Weights of a small mixture-of-experts language model, trained from scratch on English Wikipedia.
Size: 16 layers, width 256, vocabulary 16328, 75.4M parameters.
Training: a variant of SOAP for the experts, 356M tokens.
Below are experts of layer 2 (counted from 0) of a mixture-of-experts language model. Rows are named router (the router's row for the expert) and show model dimensions 0-255. Each number is 128 + 24 x the weight over its row's rms, rounded and kept within 0 to 255. Numbers have three digits each.
After each expert's rows: "comes before" lists some tokens at least twice as common just after its tokens as in all text. This comes from a sample of Wikipedia text that the model never trained on. Tokens count by the router's weight.

# expert 12
router:106115113095105092142111116121107105149136118126121174169116104122152138112107139162103164110092095146155197125128183124129079081108160105134130150097138113107108077115152142104105124100090109110118105129124073119129115139118164119143103113120134149158220124159112135133130144142144131161147128141155124116127109134146124124111098058084116157145112097083152158168137143130146109118185141133162127111116139116096134130140112160128130078118118106106112143132096114110096112151124125140101149145195052123126109117134131134102145125144152147094146139155118121144125136150139142109112131143121130110140103149120141113080114143119089125091101106106128150098059126123106154136122108141144081137096138111151110114119132140124135128129127124101142145150136158089123119107069121
comes before: " and", " ", " which", " but", "000", " he"

# expert 45
router:106137136127086161153109153127142089117088121101139150163133101084097117152143155198113145119088142141106152104139098180129095117118125141133097094090155150104110095115122133128105102156112102115139121147141145087151101116099158127130139097139116149143163140097104135156166134124104122128141111109144142128118103166124110140169113077041156132138134120106146152141131124126159111143163178126162097115061144144110148134161111135117130108118088097119098133113114146142104126112119141118118118118162095111095126134158125103111152116095155127122156152131103078144103111096131097103154112173134128102141111129105107110093148117108110130082134149102131122130132121130117171147140194102119100127076154066133091128142129142132120162154112156095112153132138137113142165114150122
comes before: " of", ",", " and", " in", " to", " for"

# expert 24
router:090103094152096083121128145131142140170140088145111183196143109115138143117117105158110131120110143135156152117120153125125084108118082103116112105109081110105095123122133167112125091149153124126133128135142095106145121128105173151141099104148111152177138121123121130110143149115139104123140146122144078159107116146162136105138135126058135147105119106129167152160122142103127101136183134119149128115111132100093150136132109130136111115120102098142121149107073157132116087156117162135098165152154168121111132128178105114100121122158146103103151112166125116157139130110110163130120125129148104118129109126121116093092110117104085128086127129123153099104089095079104142131119142106172084191110143150115123141156129105132131154163111141122115090152138110074085117140088165
comes before: "1", "0", "2", "3", "4", "6"

# expert 37
router:168130123137114096130127112138105146162109080119098174132122107128150133139119103164139126125126141104124158103146133176142116072103118081139099047112137123101129077107122121111111102136098105118124162134170118080128102150118147123109116128141105133149124106119093126116130132126131093162122151136156112110131120168139104141102109117141126143128106107101134198167139110129133107101176153145156146133126133138107132142135095125109139076135099119132138129109134172118111140118120119122107132127165099132115167080131132112099147100141152132118147135127072108122150071161154120122142114140119184106160102113135136089054105121152115135112115128062127105119145162117082158126081159094161114148084169127132055138155136147130111158141115128103125145143147115101126124116129126
comes before: " ", " |", "201", "200", "|", "1"

# expert 39
router:129128081133097103162103144141125106147137123094149114163112092117131134100155146201112141138125149161096167150134090133108110117120136115112138115121135139087112091131089107122130115149126111139115152138149128091112135135132181142120114064162068160174175145100120183131167131151134112121130140114137105106159116165152155138123143110092132134157135096091123160132130121140187120115139162135143154110129127128092139104110117149136137092148105127138111166152100140135123144152110126131114112136166138145137149108121142087103126100141161104144147102144131130139120106126119115107145113154106137074152106154113138104071100172161111122083106128097108125126125118120082170161114126104177104167089163123141112153185103146125119143145120144129100174141130136106121163069115100
comes before: " |", " |\n", "0", "1", ";", "2"

# expert 35
router:121122105132116128156135160153121130157140119120125183149104127090115116122130126190086129135097099139128147131129143137078106086132145110125090091116107124089120121129089126113147113141138110093109097114114132106097094161088172137136148111122114162140137135137119134128145111158121113097186114098150106127136116132144082097109118137074134138160111119094125147165131134115135103136146146101148128124117175085139093144136116145109120087156087117137122165125102167136078137110117120133148131139167109145128105119162116090111112088095142137105137114149097122129118131114117141077089133113110141060163114106135159082089175153142122110118133175122111109070095122102118162136108169118175085149107165103118102107149124119123095158122120154170121168129140138105123130098111178
comes before: " of", ",", " and", " in", ".", " was"

# expert 63
router:114114098107129107135098138123127144131112107073113129154118100107133154135140121176116117127103141129117169146125152155117080075136139085130140130133142117116113139126110134089141090152080124115133108124129074104154097139102146134106128118103113142122143143084131144146134148144116116151124123126111118111137103096163119134138133142110120109138086084099184170176119154136221117127149166128139116092122121118136092125110083149117126110146095119116093140135099143130119093121096160112116125172190116119100122125162149108096122083139143120084160114156128118157124184132150156158108123150128133104152102122115135113097129118165124124126090142124131084122130118105121148149108143086161086163094186129133086157137128151122144155175133127127120160151130189093131123120134178
comes before: " be", " the", " been", " was", " have", " a"

# expert 31
router:104122140138140137141113154131122109167156109103139134153146126123116157121149125161155129110093117150111149086155123161124107121120150095119124096107125074128129105116159164093155053146109138080129130083144133128101103166075138103130131086126116150121130121105118172100112143118111101120133123128154115113116113160171123106126082121106138110114086109123157161157149114140139134078187198127139123088111127128098161131128123190131147029136089095104121120120069141109127103164122122130155140156104134141106125122148097123133132089099175138118121118158167096161105105128147113126146119142122139111133113120143124121086144111139086132130107127115155120123126135167103168114116128141136111163099160091136108130117122102109098149159102164116137105165132103103116138116110136
comes before: " ", " |", " Party", " Year", "\n", " in"

# expert 15
router:087129118102113143135128128129159126138117089107141141153132129101148126158144146158126124100091137107108125125106151140084096119127127109127111105104129142109132100129103101100125115132109138083119124128152135106143098102067148125123118104139116135146176108083129157135146169138140123086141089127154118131131115152152086138108110133109100116138139107081144139157113155128173113138142154107162156082080185112141158172131116154147160112131099110103118130140092122112090135151081136102136159168159137113122131098126101099111129095095158136113172096149118090123169132108119100115148150134136112113131096129168145111107127119119095134131138136097127120141137150149095185175122204125140113143106144083111113194130072114100076140152108167163133145134111162111133136090116161
comes before: ",", " (", "\n", "'s", "a", "i"

# expert 5
router:119109120116113119118115108120154132122099114135126148183137112098107128160091135171104149107116120164115152120137162126101086089114139106132115110125146088089163117106106089115095081150098127125147082146127130117124083136128142134154108102130125121137128136078055116154143124151164095113150103130141110144152119125129121110125129132107108134124097088134094181132158104152144124143174132118180159115144157139144156152172090140121146077137115097130093132098082131108134134128120123120099126149135130122105122117161094136113140121117190097108127152113110089125138151134145137140098135136119151113153080111123175089075125099129110151131150109105165111131109116142108154125127174148156126163114141088166105121178101133135126154119127120116101157132197143084102180128120169
comes before: ":", " |", ".", ")", "}", " |\n"

# expert 59
router:110126135093115099141136169145134136163158109099142210155129096123156122113132173173081160095069130153125145113131162121104105096151138089079116059127167118095130109117124137099130119155131124066143099130108132085148099110111165152155136109138104161142133130136118149163125129113128116117172104125137134126123172127133109114126116146076156148104107121102112168135152130121112114139174154097156145141075200138143122148149106134130148071132122098148113164137108130095118148130087130124132132147159146122109119117117105105116164112126133108117162139128121092143108139122149129126124148136117117109151103130116142085092151142128101150129119155102154106131117122128125186151120154133183077151093146098156141134155121116122089158150139126118126146129131098111155150133153159
comes before: ",", " of", " in", "\n", " (", "."

# expert 33
router:136099117096128093148131126133103126143099138097123155183116129126152121118108146149121126129108103154136175113088185127105079095130123090119104090082130141110130083135127113117120096163132155119171124107112138100126110116110146135120140124124116155135161123107111149156144123144082103111147115122185110117146118116132057121158112113119133120128073121145139154163117161108115099147153172117164112089162157133135123118110103144130159091164135110141104163126088149121086116117105122136111129139157151123097094132126157118109137107130145116067160146149098089141112111124136141103127132135131161102147122093137127106092103144120092135106138121122112107143088117161087153132101200140174099164097142105115115144156135090114116135153126137130086157129119094115130187088136184
comes before: ",", " University", "\n", " York", " State", " City"

# expert 30
router:099119092121101124136070124129142129158125126126147141160118069133142156129134138163117107140097122168147147132109141142093095122127144097124116122116175120130107132111109125122138098160129111079131103147147111117141092108093176118102096074147129153185147090066126128099123136133110118090163156161150139119138108130140103111120127136101141117125084111110118168126147152130154127136171172130156111110130149135158152114157130148124157086135079130135109134111103146086136137101093134154093151145166103106107135091124126089089160118083131142120175112106129093128103118140119144103108131172124148078138106093111129098079137163113109130128108139094160096111109125120076156146128181118163120171100156151128080115152131142160107142150110130118123146124131143094158151152131156
comes before: " |", ".", ",", "–", "th", ";"

# expert 40
router:109128117116137150151078166133093132130128123103107126153112111096128150114101142150118135126099130147139173128101138101156091075118122083121114091143165148107120125140162119150146111149126126103150134143116095118095119168106156101110093105120106141155152136137109149124114182144116100121161126126128138144175123141160115124110114126083097105161113085114127181187133111099108078111146136114169160124123119131124119120160129164111133105130095120120073124134112153082135112113097101138094139126150127136136156167117131094105172107110148159114129126172129109121122110139112133094114142148146125109163111116101109102093127103136096127137129114087125048147114124102099163139128117102131063168080173124132100130173108119136112192157095143132126143132135141089124141169135109
comes before: " the", " ", "201", "200", " a", "199"

# expert 3
router:115102088111137153146101121118111105112145131083124138138113091086146138132136127147137113127090142081129168094124126100101105125153113078108103119108147134082128104131130153113119097124136090112151116125117109104118120121122147123130108089125115123129170132107124136122118201167129082129183118114164133151111129134155114142110135118129119113111113104074134183191146187124099118102161163112142127118120156143103115130108088138109130116169121125145102148156099153131096101162107096158106129133137136104093102100156132097100155113151159113081136119149093109111106132146171138131119126165121150114152116145117158103068137124144084125131108160097140085114072154127098163113145145111138140142071124133131115161103115180149112181112111118115124131118109139090116129141094165
comes before: " a", " to", " by", " in", " an", " on"

# expert 9
router:116114093125114111121087153117069113140129124107129175149109083129127140119144131146123130113078113138088154120144127120156089103144163103160127087134139080118129077124144128112143120103124098099124130115114128131109110133109163131146092088136114123187170126123119111097122124116116123164159161121138110145179119168153131147113137129105121149142115140116140174154107148119197136147133165112167132144133152121115117141107125134138130086126108135153114155114126164086144136146117137147102159147158121106110112125131096118101121130169154138138178129166117123148115075126105097106139128163113154113166067141138152117071111149123092136150134199111115095130112128149078152150128136140150118154074170141118107133155116140129153140148134123131115151175134105071122155114068142
comes before: "201", "200", "202", "199", "1", "198"

# expert 27
router:113128083112136102164114133167136108153121121105102168149115129133133118121155126179123136143111117121158159105111142122088126075127129074125097105090140137102096106111086138106095106152121104118140100106125129101158119154088127131139109098142098155132172157108085136142133127145143109109155138113142112093166133135161068109137127146113134107152132105092131174145119147105167102128147127113180120080146142097140138157084109160135122087128117102131124162114106106151083091108074109137139175190171130128102123130160143106115136107092147071107148165159104112139125095109151139102114104130141150117144121132157139098104093103116111128144137128086114119109112120125090145126091170100150103143114137103145092128156139122119087147175128120129126144098145113094111162109139166
comes before: " States", ".", "\n", " of", " and", "'s"

# expert 42
router:138129115124154113131119133169113122144130115118138157142109103089123148131133122203150145138108139151132126109130116147117130142138135096140089112108148120108114111114121172093137089116146110121138116134146112105161083124135163119140070096106093126136176131108130144101159134157149144095157171139152162136140144136150086151124137165091143118131106139103122149161116135141090096142155136118125116097131133116109111158128073158142119110129118114116139158129079178130141154165121135156078125153178114134088116129153132116104145108125160102112113187149114087131136137118171129103109120143127161105169093116130148096063094128158078087077139105093142080083099130102135171136113154114152086153098143122119082139155106116131093150136124111125105129145145158099113126097101136
comes before: "|", " |", "-", "|---|---|---|---|---|---|\n", "|---|---|---|---|\n", "|---|---|---|\n"

# expert 49
router:133141115140134079141134138109079121131125112140149183152121123076171143126112151158126134103091130131128140133126155153082094104133136076138134100110159131107125078088099127116152085144099138086117134138146111103155117107109144125145081094124113140138182159096139125094133133164155105134161150127147128143140107107158128139123140115090168121138101133124111177147107127141106137120160142110155129070095170134150115143140109155115129104129081112140129143132112108120127140140115123120149140150166128112103101137128102144104149105118134105077150128163108114127116110110144134117076101158152140097149074127143117097112112129142091137129113151090134037116105134129097173149153129127172091176066139118127111137129114128113145183090135154110116145148132149103151155115129160
comes before: "-", " |", "|", " and", " The", " is"

# expert 22
router:102144122130108100158118157135146106122133106093122173157145100091141140133137117150101172100101120121089146124131096152077046115130105073124125130106142125106106116130112107077123093158123104141112090150158144104159105108120147133171112111152114135159154133123086136160148138143149115101117102123165113132162127139168137124102126105082126128148139102137103147156135149108126132154181121128145149104106152132126141163078101167151114120126083125141126145158084120123107099129115129141149146157190111143097137126150118112091108128104177138104158089147120114122141123113155132120070131119136139099143106144107116091098099124135103141128137109117133070128097142131108156134093108119132113134130110034150090122145094122142141141103132173147115124121137158098134173122142134
comes before: " |", "–", ",", ")", ")\n", "),"

# expert 18
router:128137105133143093130112138122088109109114104078123133168141112073167159137111132189107145120096143148122131115122096132151094086141114087112105116106149138105113068105118145111135119125107123113110118136129092108146102138121160141114138107142127148116147124152116139124144152159112107152140133107188153122138153148155107138131119138119138149133114109091186180156139163106111115126151150105168121137097149118160096152119110139125128121142101112164099145133090132115125121146102134132103116145195093117126130119136091118106134109126134156105142116135099099116111166112120165126075129158094137095152093114145136110109127127148097144145116140104161115123102145115087163143126136089110078176122171089101117096177097123106042140153140155099114149121103119102130159091125179
comes before: " ", " —", " Chevrolet", " LINEAR", " W", " L"

# expert 44
router:113097110127170087121090150108123111133142097102104137151142096131120123125148134189145122137086095161175122130156161135134124089124116115115113144128171128108110121130130147125104098115087105113111103142154105114167125134112150123171121071155106143137156150073110166156143146138148111111144126132157090144155152134177106146101142130112116139151114132104173201142110120128125115173157164122146096078111138139100113135090110142121140102156103098129103138149131178131103134132114160132107109145187096147106156118159116075101135118106169133133129127147118098135118134146119131099118136128124117089129143122114152109038146129109120155119105106101129130091124146125097161142112106109095106117122146125130100120191117116165117126165117134092086143141180122111131161129131121
comes before: " ", " —", " %", " +", " −", " Liberal"

# expert 4
router:112114113117141096126109150151152128146119117105108126165128074130130146120139140143120131114123105164160096137101141140133066115136114096152106091123161131100084125118114105118094094162135096125157148113148104116135121126138197119152143088135115134181157097096155120167103141121135114108154122137137090129147121181152095137109122117106119128144131135113124164158112130082160100117159153111188125112133163108095114146106120173120115116123080132152191144139087152084182158134088121130120139149174109116111106092128129066113108122087136131132154120123139095144144117130131142101150117139111159091155120139114174087100115122157099119092128142088108108124113117123076184146104143107133106127108125128134107148144127104138103143149137144167088100121136119089109100135096136
comes before: "0", "5", "2", "8", "6", "1"

# expert 21
router:128094113112146144142152133124110140139163115092128150138118117129171182127115150183122141121082127149137201139153145130139088119114120078123116141112169152110127084099121145115132108133072123101159147135131108123143131123109151130141103092088125146132161130120115143124146175155138125134142122126149119140108133168156107152100103116088109117130119100124165172160131158147138111109156148100167145080094142156109129152117109136137141093133114111125104133127100130131102109142101129137119139150162159097068112139119104104103129102104141130087174138143099106135135127094166132086129133114101154074145142118123132111090123127167099124131117174098146093124084129162100154154089165093190092113128081103103093124141116140138116160160128161079147104154145123115153154139117149
comes before: " by", " in", " to", " the", " as", " that"

# expert 28
router:109127075120121095122129157128115051130119110110123161168119098129140154115112132150133151125077133150125149096115135148117076085137121118127107161094114109120135158133118132107109105126103113128140107140124146105107115115109137134101115101141106133145207125117117132128118144158111120160146135130163135134149143131149081125141128146063132169146118119058130166144117137063214129126127161111144113121112153132079111129119116146124131117122110096132083143141083158120151094119106137137105170157175128126149139129131128131099102124132157147103129145198131108190125113120141137106128137112111120107138112122124138099086136136144117138082118175108127088119104109110111174120124144150114106160049143112138111102178145140127130149114122143097124156138143126106131120144101136
comes before: " the", " his", " a", " birth", " Representatives", " its"

# expert 52
router:131138120123106099152105132129116128116113118098133163142132107111172140130127154146132154131099158169149129107144159154141067144109160075121113106072141153109102127121124098110124083151099132109138129119120090110137119125114139106137137106127096148118149147119086147162140148138145134158150139128175132137130097182163148121127119132128141184134117106124156179170141134166183108108167142107145126115101178142130130154141100123129138078143101121113150135136103164129160134169118126149133134159173120109132129112105126137114147101121156128100146141156094115159120154129162136104119139144109130102158119117146157105098103115120122144108106187115152051130126125100074159133084150111132080183093100096116108141104095142131099167152107171125116142141138133092130127143076160
comes before: " The", " He", " In", " It", " This", " She"

# expert 58
router:136094108136104136135104135142154127119100126123142130117134115099144099131157131186115146135103134110141113109115142150111090124124125098139115119095120135123120105113100131124116120157131116104097120125169174109136083128074161149137152098112116141157197154111089119132129143153134127164173126089161085149154103110151111166107114096109115120166084134068143149142118138115133141136187155122167135098126154105127168113149111146122100107120092113131133195142112126088107170118126134134116133163147070105073115079134133124093160084120149117092143123122084096133111101094125113162073151143149122107145102129116131111095135118140113128109120182124153099105097120116108158148117158116143084136102120097127113139137091106088119166133114162142110169151135150121133152099123133
comes before: ",", " of", ".", " to", " in", " and"

# expert 54
router:125125118123159171134105119155152117147114124118118145170088086099131140115165129181123139126103145172130109123145122147124076137141129092120118108105170143095096151132130170116084116159102119105159089134142120111114098123120159144121094101137111183132104120112081133127137139153154082135138127109157116119130077146137127135128118149112077130133142110126163149135100150113157102152171183122153151129111148122135114155136101159123120086142127128142097150149084127100111128165106110147099099151171120141101130117120117126102163095121170136105157134166124147133149138105146130112126112114081142107136102087134152124060138122146095106099128141120149073131106103136103170131097160129127084149115204075110120108126107119163108165090112154114109134144132122094125156097120131
comes before: " ", " |", "%", " list", " |\n", " the"

# expert 51
router:105109099137120096149139133122098121165156094152106112156115121085167145125126155153117153137107117160132139109133177131128082078140144116114107132142126122114107124124124130113077093151084102098108138128142150122110117137105172111124094109115099147160195137111108156123136145145114115132173129133154135123138149167162122136118138077101130160132129109133122184134136173162161130113181140130158144129104148135134109147107121155121125099114119111116088130136106129121100067142110124143132141168165108127114109126126133108097138137132158129104124045146122108134108147137137132119125123143113134099153075120149147071088124143165106124112121144091112072111057139112117153139109153135105112185073137139134109116143115130100098165187110138136115140139149130081120166127135135
comes before: "-", "==", "===", "The", "In", "|"

# expert 23
router:122126095119126089150129138133148083135137128112100144130103095133133144112103137143129112134090101173144150107129134120114093087141139068128109114137144097135084126096146153120067110144132108146132115129147098107137143167100153128120106120151077140141124087135112144132116148135135118087198127117148112141169124145136110108111099120120115137186107098140175145152114119142136110134125149079169148141138149115141114137130076156122119116165068110120118135137104146080144138147109156170159119170174091111116126128129133110120108090123157084123161150121138115121110114106123115105137135148104137117138114120130147122094093141163096128113137157080137104114051133085118182129110145082140099162103168135133128140175141140126085149130139160138130116126152123072143157149090153
comes before: "0", "9", "5", "8", "7", "6"

# expert 6
router:112109114100111109164086132119126128112111128096146140145141091107169121089128134167118128121081145172095155143114122145146076096127104118110123133132116154116115102134111099101113115166130084061148110123129112104150087143116141105145125097132106138164099124117102099132145128161131117130136131119151108097143143127151117099118097099119145110149105102124113158165154134081160109139148184130153127123107154092170141158135128130125138091132107085132108133116087136107122140181121127095152102119149115096106111092110102106109146111126125114119185104127118080190148122106142109168114134157145117086151108110112146092092127100157109105112128159085149088126091121139118167171102192121144107155104112123096119093119117108151151159123129157144113121180142139110118150145087149
comes before: " the", " of", " in", " to", ".\n\n", " with"

# expert 10
router:108132116093107155145121161127099159153175107113107175150123111121133186105109136202114177135065095128142182110150118162117112108129119121091110121111138108125133085114110162131126095132130135101174131119152130094165112137072145101117095091108115149152144144120099133125148163141121113089170111109133123155129115164153125137134117120079122116116094111101125171143160117135149131121161153114149118123091122136147135135163104141107115063115107123163110144120090133087101114121126139135098139154145124135100111117163103082108125107113148141087135124135116106146130124097151134138144114133127137095146115143104135120085121136154117130117140199120141106111121140119111139162109133111166100182095132105141068135183098125156113177126105155142123146108119135128125151138135181
comes before: " the", " to", " a", " in", "ing", " for"

# expert 36
router:115109090123115124131106146136098156171129130115132129139129101123162165118121129169127109129105094111117168137112090117142056086134141084129099106072118114125121085125108107091144107131117115120143135128142109095087115103118187121119141094101128144146143150073109118128108122160154127119129128135133108159123110180163078099133108116084131130153099101102086179139097107150154106101168146117145127099098122112137100124121107140120109077116122110164153141110109146099099104155101122151121095137171113153113112131136148082099146109158149094092123118146120102112129142103121154083097119125151136086132107097133153117088122144162086132107105109092170078107119148117098159153106133124088103155126170111141113169130139104160127156119123150132129159116131147095114150146108158
comes before: " the", " a", " his", " he", " an", " her"

# expert 43
router:134127083138121134141070157137139157137120106099112117146131124149104191153118129158135115139106088118134140125132140146090077124147137074140120107099112125125128130091096103090106111112126113060151136165148078099123103130099144140124111101150128147150155102096120128117174152101101106152173145132139118099143104162172109155154131098110172121167111107075098152148147116105119129091151148138162100101150160144124131152112115159114118109139080099098152147110123149125139098133107134132146127160188094107158136111122118093107121119098163116087128102164099142121141142114135124118132123155122145097139092084144153088094120149161098129096141149123116115098119128097108144132127161086138127169070144101137098143114135134119114141132103148155136134089133164084102095108125119
comes before: " was", " is", " /", " has", " he", ")"